Experts of a small language model.
Size: 11 layers, width 320, 57.2M parameters.
Training: a variant of Adam for the experts, 266M tokens, 8112 steps.
Below are experts of layer 3 (counted from 0) of a mixture-of-experts language model. Rows are named router (the router's row for the expert), up (a neuron's input weights, with its number), down (a neuron's output weights, with its number) and show model dimensions 80-119. Each number is 128 + 32 x the weight over its row's rms, rounded and kept within 0 to 255.
Before each expert's rows: a language model's description of what the expert responds to. This comes from a sample of Wikipedia text that the model never trained on.

# expert 0
What it handles: Spaces and con- pieces. Bare space tokens in table cells and before foreign etymology words, plus word starts like con, Star, Roman, Christian, script.
router [125 145 140 106 148 101  80 146  61 140 177 113 134 180 156 187 132 129 153 135 130 148 138 164 127 127 198 129 126 102 130 132 157  76 138 141  44  80 134 105]
up0 [149 163 114  92 114 104  57 127  89  65 150 119  91 177 104 119 163 141 124  83 120 148  86 163 127 125 162 133 114 142 151 134 148 158 142 114 162 126  92 167]
down0 [161 160  73 158  79 142  37 114 144  91 148 136 133 156  96 170 152 119  91 167  65 120 178 110 109 141 126  80 119 197 112 154 121 103 118 137 169 164 112  90]
up1 [152 168 111 201 137 208 125 110  87 159 158 128 171 131 107  90 148 150 129 151  96 135  78 151 136  43 134 116 141 151 138 132 109  79 111 179  78 106 102 131]
down1 [126 216 166  78 163 130 139 129  89 135 150  95 175 118 122 116 103 101  71 116 102 105 117 130 127 138  84 140 118 148 140 135  84 125  51 101 139 121 101 135]
up2 [126 193  86  99 140 125  93 115 150 147 106  95 214 124 135 107 159 179 145 146 126 168 198 147 123  91 139  88 134 125 179 145 158  77 144 140  96 120 120 131]
down2 [155  98 122 163 103 139  88 141 143 163 151  73 183 118 121 167 131 114 174 186  75  83 135 155 184  60  83 140 159 141 125  88 141 133  92 149 143  95 162 224]
up3 [182 126 127 139 124 129 108 154 137 129 226  79 143 108 127 162 131  53  78 156 126  99  95 116 107  98 129 185 133 135  94 148 137 190 100 122 133 107 138 126]
down3 [138 141 170 103  93 161 109 134 103 137 111  62 141 153 148 139 122  87 185  60 118 161 169 175  87 132 105 140 155 178 130 156  94 138 142 138 133  88  77 100]
up4 [160 119 121 154  73 135 135 109 105  95 119  89 101 159 181 144 145 140 121 100 146 162 101 130 135 109 146 129  83 146 127 117 102 160  71 127 120  67 140 135]
down4 [173 131 160  81 103 112 101 160 105 116 108 138 149 185 171 107 113 150 174 117 107 129  68 160  97 165 129 102 119 132  89 119  95  90 131 124 129 132 115 137]
up5 [131 119 122 115 116  83 168 125 113 150 127 140 109 141 149  90 136 108 132  58 152  92 172 110 130  98  92 134 111 104  96 127  98 116 110 135 159 168 152 138]
down5 [119 139  75 103 113 108 159 129  74 133 154 154 116 117 107 118 103 177 129 137 125 162 102 139 135 144 170 113 119 162 144 163 135 141 158 172 102 100 162 174]
up6 [123 156 137 145  95 159 130 131 151  69 110 147 189 104 149 179 160 142 144 149 125 162  92 157 179  88 122 107 106 111  70 103 144 136  76 125 139  82 156 105]
down6 [ 82 180 160 174 213 125  73 115 124  45 119 107 194  74 155 125 174 179 141  53  87 167 129 110 131  57 133  94 103 174 126 139 108 156 120  82 154 165 119 129]
up7 [154 174 122 161 156  82  96 132  59 114 134 106 143 172  85 146 152  65 111 105 107  87 158 132 169 154 117 132 193 110 180  96 130 120 128 110 174 195  51  93]
down7 [ 94 109 104 152 145 142 150 126 111 158 180 102 149 124 112  97 117 134  74 151 180 133 182 168 125 152 109 116  62 127 129 102 112 174  34 163  80 129 118 129]
up8 [103  94 104 172 148 120 119 171 184 130  65 120 134 114 142 145 116 152 160 123 123 120 127 163 124 173 118 178  83 140 166 103 177 132 178  71 171 144 136 172]
down8 [114 130 127 105 157 117 110 135 122 164 129 117 146  87  82 104 121 114 139 187  89  91 126 110 150 136 111  64 113 135  73 117  83 112  70 145  93 138 115 194]
up9 [194 112  69 169 138 125 130 145 105 105 149 125 134 140 114 140 100 123 135 120 122 104  82  89  87 142  89 175  94 126 109 114 112  92 164 124 132  66 116  65]
down9 [126 174 136 154  64 104 119  77 170 144 101 178 144 122 149 158 172 114 152 160 131 143 109  82 136 139  71 139 157 137 153 139 128 167 121 151 182 103 132 109]
up10 [124 116 119 198 172  83  84 106 139 134 131 130 159 156  79  83  74  69 103 108 125 115 125 155 221 110  77 126  82  92 171  86 152 154 109 114 146 179 142  96]
down10 [109 147 123 127 159 159 148  90 140 161 148  76  97 139  94 104  95 179 111  85 155 105 172  93 159 134 112 133  47  91 152 154  94 190  49 140 122 134 140 142]
up11 [ 96 117 103 102 134  54  95 139 152 174  96 143 169 147 188 151 151 137  92 187 134 109 160 102 144 121 134 131 104 117  81 154 185 136 131 154 105 124 128 175]
down11 [185 123 100 178  94 126 160 151 156  96  86 173  32 161  56 133 165 112 124  84  96 148 109  92 148 151 143 139 124 105 159 123 119 131 129 147 152 109 101 108]
up12 [186 158 124 100 178 188 111 111 166 108 110  99 108 110  98 152 131 176  98 177 152  80 141  61 138  79 121 152  60 137 141  67  72 108  95  98  85  67 186 151]
down12 [181 136 105 120 106 144 125 123 110  93 111 130 116 159 183 150 138 141 190 145 123 127 130 160  91 130  74 113 106 135 150  91 154 128 112 126 170 107  98 145]
up13 [138 131 122  65  86  78 132 129  95 153 154 157 173 161  81 140 189  92 142 213 180 116  97 158 131 146  78 134 140 129  83 153 140 139 152 125  63 173 108 103]
down13 [105  64 166 142  93 150 123 165 137 136 136 130  87 139  91 121 123 109 116 103 151 120 147  96 102 137 114 180 243 141 122 111 139 150 125 122 135 153 102  83]
up14 [143 126 100 165 127 100 160  79 118  90 153 180 141  94 107 142 165 169 111 202 152  92 166 133 130 148 111 159 119  79 137 129 143 105 118 105 119  90  86 151]
down14 [138  95 160  85 125 118 148 130 157 109 181 157 139 168  79 143 184 118 115 162 114 100 104  92 146 129 136 174  59 131 143 169 160 100 102 114 105 111 140 122]
up15 [135 136 102 150 157 151  98 139  79 124 145 140 125 151 120 139 109 128  50 162 109 113 136 195 182  51  83 126 132 130 117 138 109 140  98 171 155 149  88  98]
down15 [135  78  80  75 144  91 153 158 139 155 134 178 108 135  72 101  94 114 147 131 162 117 163 106 129  98 141 154  78 140 178 199 137 149 120 134 137 155 109 157]
up16 [181 130 145 123 116 146 191 122 124  88 159  94 120 119 100 155  85 151 102 154 158 120 115 164  90 136 149 130 101 107 154 164 173 134 178 122 119 115 145 186]
down16 [117 187 137  67 129 102 190 181 112 131 141 135 110  95 220 109 171 133 119  90 110 139  91 160  64 131 102 137 150 175 121  99 149 119 103 144  81 125 155 127]
up17 [130 153 137 134 188 106 130  80 145 193 135 178 102 123 166  76 131 115 146 113 104 136 126  86 124 186  79 188 118 143  78  94 152 131 145 150 106 110 180  85]
down17 [131 156 152 102 152 171  87 120  73 107 144 127  78  98 133 115 128 127 140 119 118 106 106 178 136 115  40 173 148 200 173  47 185 122  67 126 121 137 119 205]
up18 [161 168  91 136  73  99 158 188 116 127 162 124 154 240 129 132  94 103 103  88 116 143 131 220 152  91 177  83 123 128 150 169 121 112 129 135 113 176 171 125]
down18 [138 137 133 139 129 117 104 139 115 159 175 175 136  83 139 114 165 117  98 109  94 142  16 144 116 125 106  79 119 121  93 134  76 171 153  93 151 114 101  82]
up19 [156 129  95 111 152 107  92 119  90 163 139 116 113 138 141  70  97 108 119  83 116 124 196 113 132 138  90 150 100 173 129  90 129 168 126 100 171 191 137 109]
down19 [137  95 114 136  96  86 102  94 113 201  91 153  95 125  59 133 166 133 102 142 117 178 154 129 156 178  99 138 149 127 105 138  78  77 175 143 118 111 147 123]
up20 [178  93 109 144 137  65  86 135 107  54 155 108 134 148  98 122 140  92 107  91 137 108  97 149 144 139 160 192 158 163 117 123 157 138 102 120  84  55 137 144]
down20 [180 141 121 145 150 183 114 138 129  70 130  81 109 130 119 127  94 121 156 170 126 126 158 107 150 114 129  93 126 126 158 115 122 115 124 127 128 147 124 130]
up21 [113 125 123 192 138 150 106  64  96 107 166 135 179 162  68  79 129 128 117  90 107 136  71 130 154  83 100 152 104 113 163 105 143 157 147  59  80  67 177 142]
down21 [170 107  74  88  82 190  88  90 114 124 139 123 120 168 151  91 114 121 137 151 112 138 193 142 178 121 106  72 100 111 147 143 132 143 114 111  84 166 141 205]
up22 [199 113 117 156 133  89 186  71 103 156  96 153 123 151  99 132 115 120  22 133 123  83 169 150 134 110 129 122 152  82 154 116 116  98  43 125 181  88 163 122]
down22 [147 156  87 120  96 118 147 133 136 163 186 122  82 120 171 140 163 196 135 182  73 104 123 104 142 141 170 121  74 129  94 171 166 115 130 155 120  92 134 142]
up23 [106 100 152 124 151 115  75 128 121  93 131 116  82 236 127 151 139  91 119  59 148 138  82 124 149 144 181 141 136  90 140 126 141 154 111 122 134 132 109  50]
down23 [155 125  80 128 108 116 107 114 128 118 172 140 164 138 117 155 128  93 104 107  41 155 182 132 151 149 125 117  91 164 125 111 111 109 157 163 135 127 145 140]
up24 [167 150 126 194 193  42  41 155 106 125 136 104  68  93 147 126  93 128 150  65 142  94 110 143 176 139 107 192  66 138 131  85 131 149 139 128 114 139 134 119]
down24 [128 123 138 141 131 131 170  63 108 158 118 122 136 118 143  76  73 168 160  96 139 140 175  91 133 149  74  73  87 149 147  87  93 114 143 149 129 175 102 154]
up25 [134 116 120 148 201 115 151 176 124 101 109 122  84 111 153 122  54 155 194  85 148 110 126 131 162 163 116 177 101 166 141 137 169 109 148 148 185 129 159  96]
down25 [146  93 180 189 148 105 105 153 118 170  95  79 156 147  86 134 177  64  72 175  92 110 117 150 104 176 102 125  78 163  95 125 122 180 157  72 105 162 106 137]
up26 [131 173 104 142 127 102  99 148  52 143 115 127 161 172 124 149 123 110 135  86 147 112 113 113 125 184 199 158 147 120 163  87 124 145 137 141 125 107 141 174]
down26 [115 116 134 105 127 146 123  56  97 140 160 127 115 169  67 130 103 118 138  84 113 128 157  94 177  99 199 104 136 143  94 135 145 149 132 161 129 144 131 144]

# expert 63
What it handles: Line breaks ending entries. Line breaks ending list items, names, headings or table rows, before sections, lists or infoboxes, e.g. after a song credit or species name.
router [128 174 131 125 155 131 103 139  42 175 113 170 152  99 125  81 100 133 164 133 129 135 147 140  93 179 190  66 167 116 147 140 137 130 140 138 117 103 107 104]
up0 [ 85 163 120 116 111 136 176 147 101  82 114 168 164 141 109 110 124 167 167 127  96 164 165 117 145 108 130 122  75 116 147 140 156  91 160 140 177 123  91 132]
down0 [183  59 177 113 141 153 145 137  81  91 142 174  84 100 149 106 123 157 164 162 102  63 124  95  91 199 132 129  86 104 121 103  99 145  56 150 183 137 149 126]
up1 [131 119 100 173 168 113 131 225  79 164 159 106 134 127 128 126 141 153  88  57 127 137 101 147 157 129  75 106  92 144 172 126  96  94 149 142 154 181 144 127]
down1 [130 123 127 160 154 119 145  84 143 172 102 189 168 133 112  77 109 106 104 163  98 164  76 116 168 143 107 178 148 183 169 149 105 136 141 119 145 111 127 136]
up2 [153 146  96 124 140  91  73 170 116 164 122 109 153 113 142 130 136 154 160 158 134 105 208 110  99 115 140 107 134 159 140 159 194  84 138 173 136  87 108 106]
down2 [130 109 107 128 178 139 167 127  98  69  73 121 128  75 116 116  99  95  79 151 125 117 109 190  90 189 154 124 160 102 142 121  91 111  72  51 171 141 120 158]
up3 [ 99 112 101  77 132 181 111 127 143 164 179  96 133  93 112 133 159  55  45 147 117 149  95  90  93 134  88  86 125 105 138 181  46 147 114 122 142 185 143 121]
down3 [ 96 148 100 151 173 159 145 124 155 116 145 119 175 136 164 167  92  60  65 114  78 146  90 174  98 193  93 114 100  90 174 107 139 140 122 111 160 139 153 135]
up4 [139  88  66 116  83 112  98 121 117 117  70 160 137 202  80 150 163 111 116  39 139 193 175 109  70 126 162 123 147 116 120 100 117 126 128 149 192  61 107 128]
down4 [121 122 158 120 134 119  80 145  94  61  98 186 203 132 126 107 116 177 184 118  73 133  96 134 101 144 109  94 152 163 120 118 157 131  69 133 143 137 128 169]
up5 [ 90  26 128 107 114  54 144 138  79 161 120 131 140 154 180 113 164 105 157 110 146 104  91 139  74 147 123 154 114  81  79 118 142 181  98 125 143 146 122 103]
down5 [136  88 181 133  89 140 108 120 115 183 132 118 116 112  77 136 143 131 100 148 127  82 133  92  86 134 183 165 129  97 164 116 179 108 158  99 146 196 110 149]
up6 [129 181 130 143 178 123 145  94 161  77 142 143 103 102 125 168  74 152 184 156 142 125  82 134 140  99  99 145  92 138 152 106 103  82 185  97 136 130 174 133]
down6 [ 93 145 165 152 169  83  99  70 149 145  50 104  88 138  79  96 129 101  67 112 172 142 136 173 146  96 130 186 155 148 129  81 123 127 143 145  39 141 131 177]
up7 [144 159 114 111 147 168 132  92  74 137 153 138 111  76  78 124 114 100  83 105  95 109 144 121 128 136 164 145 159 110 152 119 140 122 131 139 146 115 118 117]
down7 [196 157  89 124 128 109 131 101 127 134 161 169  77 112 145 102 138 113 196 108 147  68 165 102 123 116  85  69 126 185 100  94 132 109 129 137 137 189 113 147]
up8 [151 105 133 162 137 118  87 179 112 160 141 139 127 143  71 106 115 135 139 104 143 114 142 209 127 129  96 137  64 111 114  60 150 144 184 104 112  90 122 123]
down8 [150 119 105 147 138  85 106 133 122 110 123 116 136 130 105 120 102 168  90 139 140  94 125 136 119 190 156 119 143 183  77  96 119 167  91  72 141 155 151  99]
up9 [140 136  99  95 196  76  98 140 119 182 109  68 105 157 151 114  91 129 106 105  80 103 153  88 112 164 146 141  95  54 140 120 124  75  99 121 108  91 155 185]
down9 [117 109 171 140 143 107 139  91 151 116  54 119 100 153 146 137 100  87  75  99 156 173 140 187 133 171 116  93 163 109 162  74 121 133  94 125 154 157 150 174]
up10 [165 109 131 101 110 145 140  96 134 117 148  92 137 119 167 121 105  79 127 181 128  96 109 108 187 107 110 147  98  63 159 108 136 114  74  59 107  96 178 108]
down10 [128 123 199 123 197 129  99 132  79 141 109 110 149 125 160 138 103 125 108 115 167 150 146 144 113 170 112  90 180 142 134 108 106  78  95 169 110 103 128 187]
up11 [117 159 118 110 170 108 106 146  89 195 132 100 140  85 141 156  96 129 109 164 139 126 164 150 141  84  93 151 124  95 172 173 148  69 127 171 149  86 132 160]
down11 [126 117 117 133 135 132 170 139 143 108 125 112 107 106 110 189 128  83 172 167 161  96 133 143 125 169 129 114 160  74 145 110 110 119  62  51 162 125 158 118]
up12 [154 188 113  90 153 120  87 123 116 131 131 101 117 138 161 162 119  91  72 126 155  65 150 121 135 118 125 128 119 139  75  97 105  89  69 176 125 176 142 134]
down12 [177 169  72 158 169 141 123 119 118 116 109 115 146 134  85 138 201  96 166  58  16 179 171 143 106 109  32 134  82 106 128 102 191 112 160 154 154 147 100  91]
up13 [ 98 168 155 122  67 138 107 112 128 143 122 142 197  84 111 137 154  75 167 239 113 122 130 119 114 113 152 104 137 135 149 167 141 117 123 117 122 100 106 132]
down13 [165 135 134 114 158 104 120 117  92 137 145 119 146 143 110  84 150 125  44 163 105 135 141 142 128 111  88 134 142 114 142  87  91 132 150 103  86 116 144 188]
up14 [ 84 151 118 114  89 116 136 126  74 127 129 151 127 148  77 116 118 153 184  72 151  96 153  90 104 181  68  77 120 122  77  75 134 150 145 109 175 131 116 147]
down14 [109 148 217 123 125 121 162 164 116 102 126 122 113 131 136  99 120 141  86 137 196 101 157 123 122 174 151  99 134 138  98 123 159  90 110 135 141 139 158 137]
up15 [146 115  72 157 169 114  99 135 161  62 115 126 145  97 119 115 135 141 117 195 134 142 152 180 189  99  50 119 123  95 139 113  97 112  90 114  92 118 171 150]
down15 [120 113 121  73 164 144 119 141 163  81  91 136 111 117 175 160 136 133  91 118  90 140  89  53 106  93  77 185  73 111 161 102 142 144 132 175 114 170 119 113]
up16 [132 161 129 137 187 139 113 110  88 161  88 185 127  91 108 136 102 174  89 167 151 114 195 115 102 116  69 198 136  98 143 135 153 144 114 139 139 105 102 137]
down16 [149  99 125 110 153  49 110 127 147 105 121 180 147 145 154 151  77 132 109 130 144 108 152 123 145 153 115 135 144 116 116 148  88 167  92  53 176 135 144 182]
up17 [135  70 154 104 125 108 133  83 130 197 121 120 124 117 127  99  91 166 127  99 142 133 181 118  88 152  78 100 162  96  82 126 158  92  79 153 159 143 138 119]
down17 [146 105 147 120 108 153 104 121  35 142 198 180 117 132 129  99 127 141 150 146 125  43 183 114 124 178 143 134 215 119  74 136 148  73 128 149 106 119 152 156]
up18 [104 125  94 108 106 122 129 150 167  90 132 130  84 193  76 153 117 115  86 123 130 137  96 126 111 111 117  60  98  57 109 145 103 103  93 120  95 132 171 111]
down18 [ 78  77  61  86 131 105 152 180  88 148 101 161 178 108 119 113 119 160  45 152 108 197  55 103 165 139 160 120 153 186 144 180 170 102 137  82 132  79 130 169]
up19 [ 81 112  90 172 139 133  91 129 119 159 129 122 206 106 123 114 121 152 129 113 110 147 156 152 174 130 130  90 116 161 130 180 121 111 123  90 114 122 111  93]
down19 [158  80 188 140  78 135 141 124  97  80  93 132 200  96 150 126 112 131 134 146 160  96 164 149 130 199 158 121 131 184  88 123 137 115  91  86 152 159 102 147]
up20 [149 135 118 109 146  75 115 163  53 120 126 105 122 137 185 112  77 111 141  69 141  93  87  94 125 128  89 133 105 164 139  53 134 138 141 159 110 141 189 143]
down20 [130 141 158 133 128 101 172 115 100 143 155  91 104 125 152 115 182  88 135 119 139  74 174 153 138 168 120  93  87 193  65  59 171 109  90 118 149 182 121  89]
up21 [117  92  98 163  69  36 185 156 113 154 135 129 178 100 146 112  65 127 151 168 111 151 117 131 177 133  60 158 107 113 238 151 132 167 150  74 103 143 139 122]
down21 [122 106 181 170 134 126 172 142 151 128  91 158  60 180 148 102 104 151 144 176 214  91 126 123 118 181 105 137 159 135 135 129  91 102  98  70 111  94 120 130]
up22 [156  91 128 139 100 163 111 157 184 169 117 146 128 159 135 206  66 180  79 176 114  97  86 148 166  67 165 169 154 146 108 154  89 111 140 148 132 127 178 138]
down22 [140  95  92 174 148  94 153 103 109 102 134 102 134 135  89 117 120 120 101 130 150 132 102  84  86  90  77 176 119  75 128  90  95 159 127 189  75 141 117 113]
up23 [134 107 119 128 110  59 113 189 106  93 133 169  96 123 112 115 131  71 155 143 145 149 119 155 184 116 132 117 167 137 167 108  98 160 139 158 115 229 125 113]
down23 [151 113 135 141 133 111 158 133 150 156 105 137 168 132 110  66 123  82 123 126 158 163  88 124  95 191 152  87 135 183 153 115  85 127  68  66 102  65  96 130]
up24 [137 155 120 105 204 108 131 139 142 124 128 188  90 125 131 139 109 178 202  86 146 166 178  95 124 176 150  90 125 118 139 136 139  82 147 144 133  94 113 140]
down24 [178  74  72 119 110 126  88 103 119 131 131 123 113 165  94 144 137 135  91 129  99 140 146 109  90 117 116 151 118  86  60 143 130 156 108 123 101 200 131 106]
up25 [109 101  87 138 122 187 103 184 183 129 122 138 141 118 190 148 159 149 140  42 111 144 150  41  59 125 141  95 168  87 108 146 110 149 121 155 139  88 159 157]
down25 [155 118 179 122 106 166 150 127  81 131  91 153 126 165  87 136  94 162 111 124 109 103  87 177  95 196 146 146 122  79 138  77 163 121  88 113  90 143 159 152]
up26 [109 153 107 137 167  81 122 109 114 119 108 106 114 191 128 129 171 167  90  51 130 165 177 125 121 102 133 118 129 111 138 123 111 169 143 115 160 128 159  94]
down26 [ 88 102  89 123 126 160 228 104  93 150 123 130 106  91  97  86 127  93 132  71 104 170 124 195 160 106 100 111  98 126  81 167 111 131 175 120  96 132  85 119]

# expert 40
What it handles: Sentence ends, section headings. Full stops, line breaks and == or === heading markers at the end of paragraphs and before new sections.
router [153 195 117 116 157 139 167  71 114  82 135 162 123 142 150  94 122 126 143 140 104 142 108 165  93  95 190 121 179 130 136 204 128  96 149 144   0  64 138 111]
up0 [159 162 101  32 120 141 153 141  95   2 113 134  88 110 116 139 197 135  96 106 110 150 145 122 101 125  95 143 105 130 141 174 121  88 172  93 152 126 127 108]
down0 [ 98 146 118 150 126 168 221 129 140  94  77 110 168 178  86 110 140 110  79  89 142 121 178 108 153 128  65 157 131 107 150 160 123 104 165 100 183 154 127 165]
up1 [126 137 110 154 148 183  94 165 122 171 116 136 137 121 142 143 102 153  78 203 137  94 133 130 166 106  97 121 137 131 146 117 123 106  95 143 176 199 143 129]
down1 [102 106  53 121  75 124 166 147  74 130  94 141 161 162  94  88 129 147  83  96 120 141 131 116 159  50 157 135  93 164 106 182  87 109 101 135 132 179 134 141]
up2 [133 104  76 103  54 133  72 122 123 125 116  77 146 162 120 118 155  70 126 136 121 102 197  89 165 149 107 164 118 126  60 150 146 124 117 132 196 170 119 122]
down2 [100 108  61 127 109 103 104 106 160 166 154  91 150 109  79 158 135 126  58 158 127 110 167  84 159 149 148 111  92 143 105 124 149 129 126 148 118 148 146 113]
up3 [134 193  88  31 153 148 126 145 128 101 139 156 126 168  90 113 118  93 164 156 110 133  93 161 108 127 167 144 126  69 134 155 120 128 133 136  77 116 160 109]
down3 [136 140 114 183 126 117 141 119 131 194 151 104 104 135  82 140 139 177 129 139 136 125  94 113 165 124 142 178 179 116 160  82 147 130 135 131 120 152 150 174]
up4 [132 169 105  88  78 121 163 121  85  78  90 177 109 164 153 108 125  46 145 115 154 178 139 174  70 121 154 156  90  88  78 202  87 133 154 146  96  77 135 166]
down4 [140 147 155 147 143 166 161 146  88  78  86 125 143 201  72 125  80 127 155 112  86 142 156 128 108 140 126 170 167  99 111  92  97 146 167 129 121 102  95 138]
up5 [110  68  95 104 130 112  99 187 106 104 144 114 169 190 127 143 112  97 146 113 137 115 183 136 116  95 106 184 158  68  46 150  72 116  99 192 143 165 183 124]
down5 [ 81 110 138 157  83 124  73 129 153 142  92 127 175  95 155 119 129 128  88 131 114 152 134  70 114 118 167 114  90 148  94 117 110 131  96 110 171 148 129 126]
up6 [135 164 158 112 115 101 155 172 153  34 174 118 125 173 195 160 150 170 168 133 147 123 101 152 118  89  64 104  86 140  93  58 153 129 134 103  96 152 190 135]
down6 [129 117 118 171 172 121 110  94 114 154  86 131 130 139 142  68  99 162  99 165  69 156 112 126 154 140 172 135 130 122 151 137 119 158 142 128 138 125 119 142]
up7 [135 238 111  38 142 121  94 209 107 102 165 132 113 131  92 166 155 104 107 137 110 142 148  97 162 110 204 160 167 116 165 156  24 152 132 105 123 140 127  97]
down7 [129 141 131 140 112 158 128 160 149 143 178 107 138 120 132 168 163  93  76 155 117  95 237 132 147 170  90 196  76 152 128 115 164 129 170  95 205 177 116  57]
up8 [117  74 153 191 159  91 163 156 147  87 121 183 134 129 133 147 152 100 167 139 154 111  67 209 134 148  82 115  97 105  82 140 123 206 145 128 123 140 158 138]
down8 [158  73 125 126 164 145 156 117  91 137 126 121  93 152 188 115  80 127 164 108 113 102  83 152 115 154 112 118 126 143 137 144 117 113 150  97 128  85 113 195]
up9 [131 121  93 115 120 154 142 190 148 145 137  91 152 162  81 101 121 170  73 135 100 126 123 177 101 117 155 158 122 140 157 126 177  73 106 147 189  96 155 184]
down9 [153 158 164 135 120 147 134 103  76 107 127 147  93 144  98  95 108 158 188 167 149 142 127 141 126  87 124 165 142 112  86 156 139  68 130  86  81 144 126 122]
up10 [131  91 158 148 192  43 151 171 114 109 154 117  91  81 130 111  82 105 129 214 122  69 132 147 148  87 154 143  63  83 185  46 164 116 134 113 119 142 101 105]
down10 [157 140 181 132 155 100 129 186 107 146 110 115 154 124 113 103 134 117 158 168 150 164 161 184  67 168 149 114  97 124  53 134 121  85 135  97  74 116  79 115]
up11 [139 154 123  79 187  90 114 156  58 152 106 151 162 108 163 121 119 194 166 158 133 133 148  63  86 126 129 115 175  87  98 202 138 143  90 135 204 117  92 163]
down11 [151 109 138  96 138 127 132 101 166 173 126 140  96 160 167 155 102 138 137 126 140 126  58 132 157 146 147 135 210  87 123  89 118 199  77 127 142 145 163 125]
up12 [119 148 119 156 114 153 133 112 146 111 147  95 134 121 131 155 125 173 100 182 128 110 116 116 161 115 103 132 146 133 135 111 123 125 114 160 100 134 149  82]
down12 [144  74 146 170 168 106 108 133 112 192 133  92 124 103 134 153  68  78 135 102 192  90 187 106 160 196 103 140  88 153 141 130 104 105 161 124 182 178 135 116]
up13 [104 141 124  87 129  99 119 156 124 146 128  89 157 157 139 140 178  91 147 162 119 121 145 130 145 127 119 126 111 108 142 149 228 154 119 172 153  88  86 143]
down13 [165 109 130  90 190 127 158 112  97 139 157 172 128 124 135 119  83 142 146 181  99 108 150 118 166 192 102 166 150 186 123 128 130  68 110 108 128 106 128 156]
up14 [165 142 113 104 100 125 139  96 172 162 184  98 107 101  83 107 125 135 111 111 137 110 155 143 208 124  55 144 131 169 143  70 184 158  72 117 157 132 136 114]
down14 [102  57 140  99  68 139  97  78 187  88 122  76  72 121 106 169 138 126  97 188 118  49 169  95 107 137 118 133 111  98 116 124 146 136  95 183 134 123 150 113]
up15 [147 201 108 151 183 165 138  97  98  87 119 154 123 147  99 123 107  47  82  55 105 160 150 203 117 106 126 156 141 111  87 163  76 111 146 145  99  67 152 104]
down15 [ 98 115 140 139 137 146 131  68 123 118 101 143 102 194  92  99 160 111 149 136 130  99 168 105 140 170 148 103 167 104 168 146 107 148 181 117 124  84 153 146]
up16 [161 118 132 129  67 125 155  87 124 130 127 151 137 114  53 140 127  88  48 126 160 141  93 140 115 136 109 135 122 161 185 196 139  68 160 149 134 119 122 145]
down16 [138 111 155 114 148 127 114  90 111 112  98 122 125 145 141  59 100 171 157  97  81 129 123 123 154 122 162 170  84 162 126 128 173 107 126  87 132 145 102 110]
up17 [127 111 155 151  98  92 132 131 142 166 116 134 141 117 198  86  93 145 197 132 146 144 109 129  94 130  91  72 115 131 155 116 140 181 123  86 100 103 155 146]
down17 [139  91 118 136  90 125 131 167 139 124 143 137  94 107 175 109 121 164 120 158 158 175 119 102 115 142 127  96 142 129 122 144 122 148 110 155 105 111 162  98]
up18 [116 147  82 130 124 117 105 177 120 149 166 122 140 148  99 154 129 168  91 161 110 117 100 147 191 161  77 152 111 116 122 141 103 173  96 146 230 143 140 145]
down18 [120 117  72 166  89 124 101 138 148 145 157 107 156  95 115 143 141 120  69  58 118 132 134 133 136 139 145 165  97 115  84 105 162 153 104 119 171 144 167 135]
up19 [142 100  99 102 168 102 128 102 131 226 133 104 141 115 127 118 136 168  76  90 119 114 135 147 102  86 110 133 109 197 135 152 128 119 153 116 123 107 116 122]
down19 [134 124 176 134 143 135 130 153 134  80 130 100 147  97 135 125 147 143 147 155 147 125 150 173 107 151 178 127 146 105 171 140 139  94  98 106 114  83 112 152]
up20 [148 124 101 113 141 101  92 127 141 112 136  83 143 118 124 157 132 204  80 105 143  87 129 111 136 104 115 130 153 147 132 107 153 127 122 105 142 131 160  82]
down20 [121 109  79 134  66 120 130 101 137 122 134  70 110 128  96 125 190 110  75  74 149 121  85  93 147  72 140 118 115  97 104 157 127 161 128 142 120 142 193 126]
up21 [100 130 133 134 160  96 137 145 118 144 149  81 118 111 122 101 142 127 131  43 107 142 108 113  96 102 108 145 155 102 189 150 103 150 156 151 170 131 137  99]
down21 [149  84 136  97 112  95  75 158 128 161 155  81 121  71 110 155 145  89 133 104 143 166  69  78 101  63 110 142 132 123  60  96 103 149 145 182 127 157 156  58]
up22 [134 208 128 145 110 200 155 105 143 185 152 139 149 179 101 171  90 192  65 166  92 140  89 200 141 115 168  90 123 138 153 164 130  99  94 124  79  62 137 163]
down22 [126 112 151 115  88 122  94 122 135 120 177 109 138 182 108 104 137 142 126 128 117  73 183  93 141 134 137  98 145 142 103 168 137 121 137 147 106 156 100 136]
up23 [193 150 138 127 215  59 163 109 120 109  85 191 120 132 101 133 104 150 158 186 151 134 134 106 140 159 135 100 162  93 170 145 149 101 153 150 148 166 161 109]
down23 [ 98 138 161 149 145  56 150 137  92  84 104 150 129 147 100 103 146 160 132 102 139 162 129 125 108 117 127 148 144 170 157 156  87 148 106 130 109 127 187 126]
up24 [100 128 120 135 147 104 120 143 182  95 165 178  87  84 127 140  98 162 196 102 153 126  79 115 128 157  89 142  83 123 174 153  82 160 155 108  78 129 149 111]
down24 [164  80  98 109 175 163 147 135 141 183 100  92  85  96 180 129 105 185 167  87 129 142  69 137 106 111 127 134 100 146 123 171 135 134 152 150 123 126  98 173]
up25 [110  58  86 134  97 150  91 128 161 121  88 142 144 143 184 113 140 161 153 118 144 138 151  71  65 124 142 105 185 146 111 131  70 122 145 131  53 126 136 115]
down25 [178 131 155 165  77 102 186 107 108 106 169  97 131 119 151 114 145 134 121 114 173 130 110 139 103 144 132 159 113 110 198 175 118 142 130 148 144 127 141 134]
up26 [157 129 113  55 178  75  87 103  79  58 103 182 112 160 183 149 146 161 176 158 154 136 100 112 125 119 131 109 160 111 128 105 162 120 121 120 106 171 166 124]
down26 [154 195  90 158 132  95  85 122 102 142 100  70 124 127 120  57 125 115 147  99 150 134 151 130 110 130 136 154 136 182  92 166 116 103 136  95  91 140 135 148]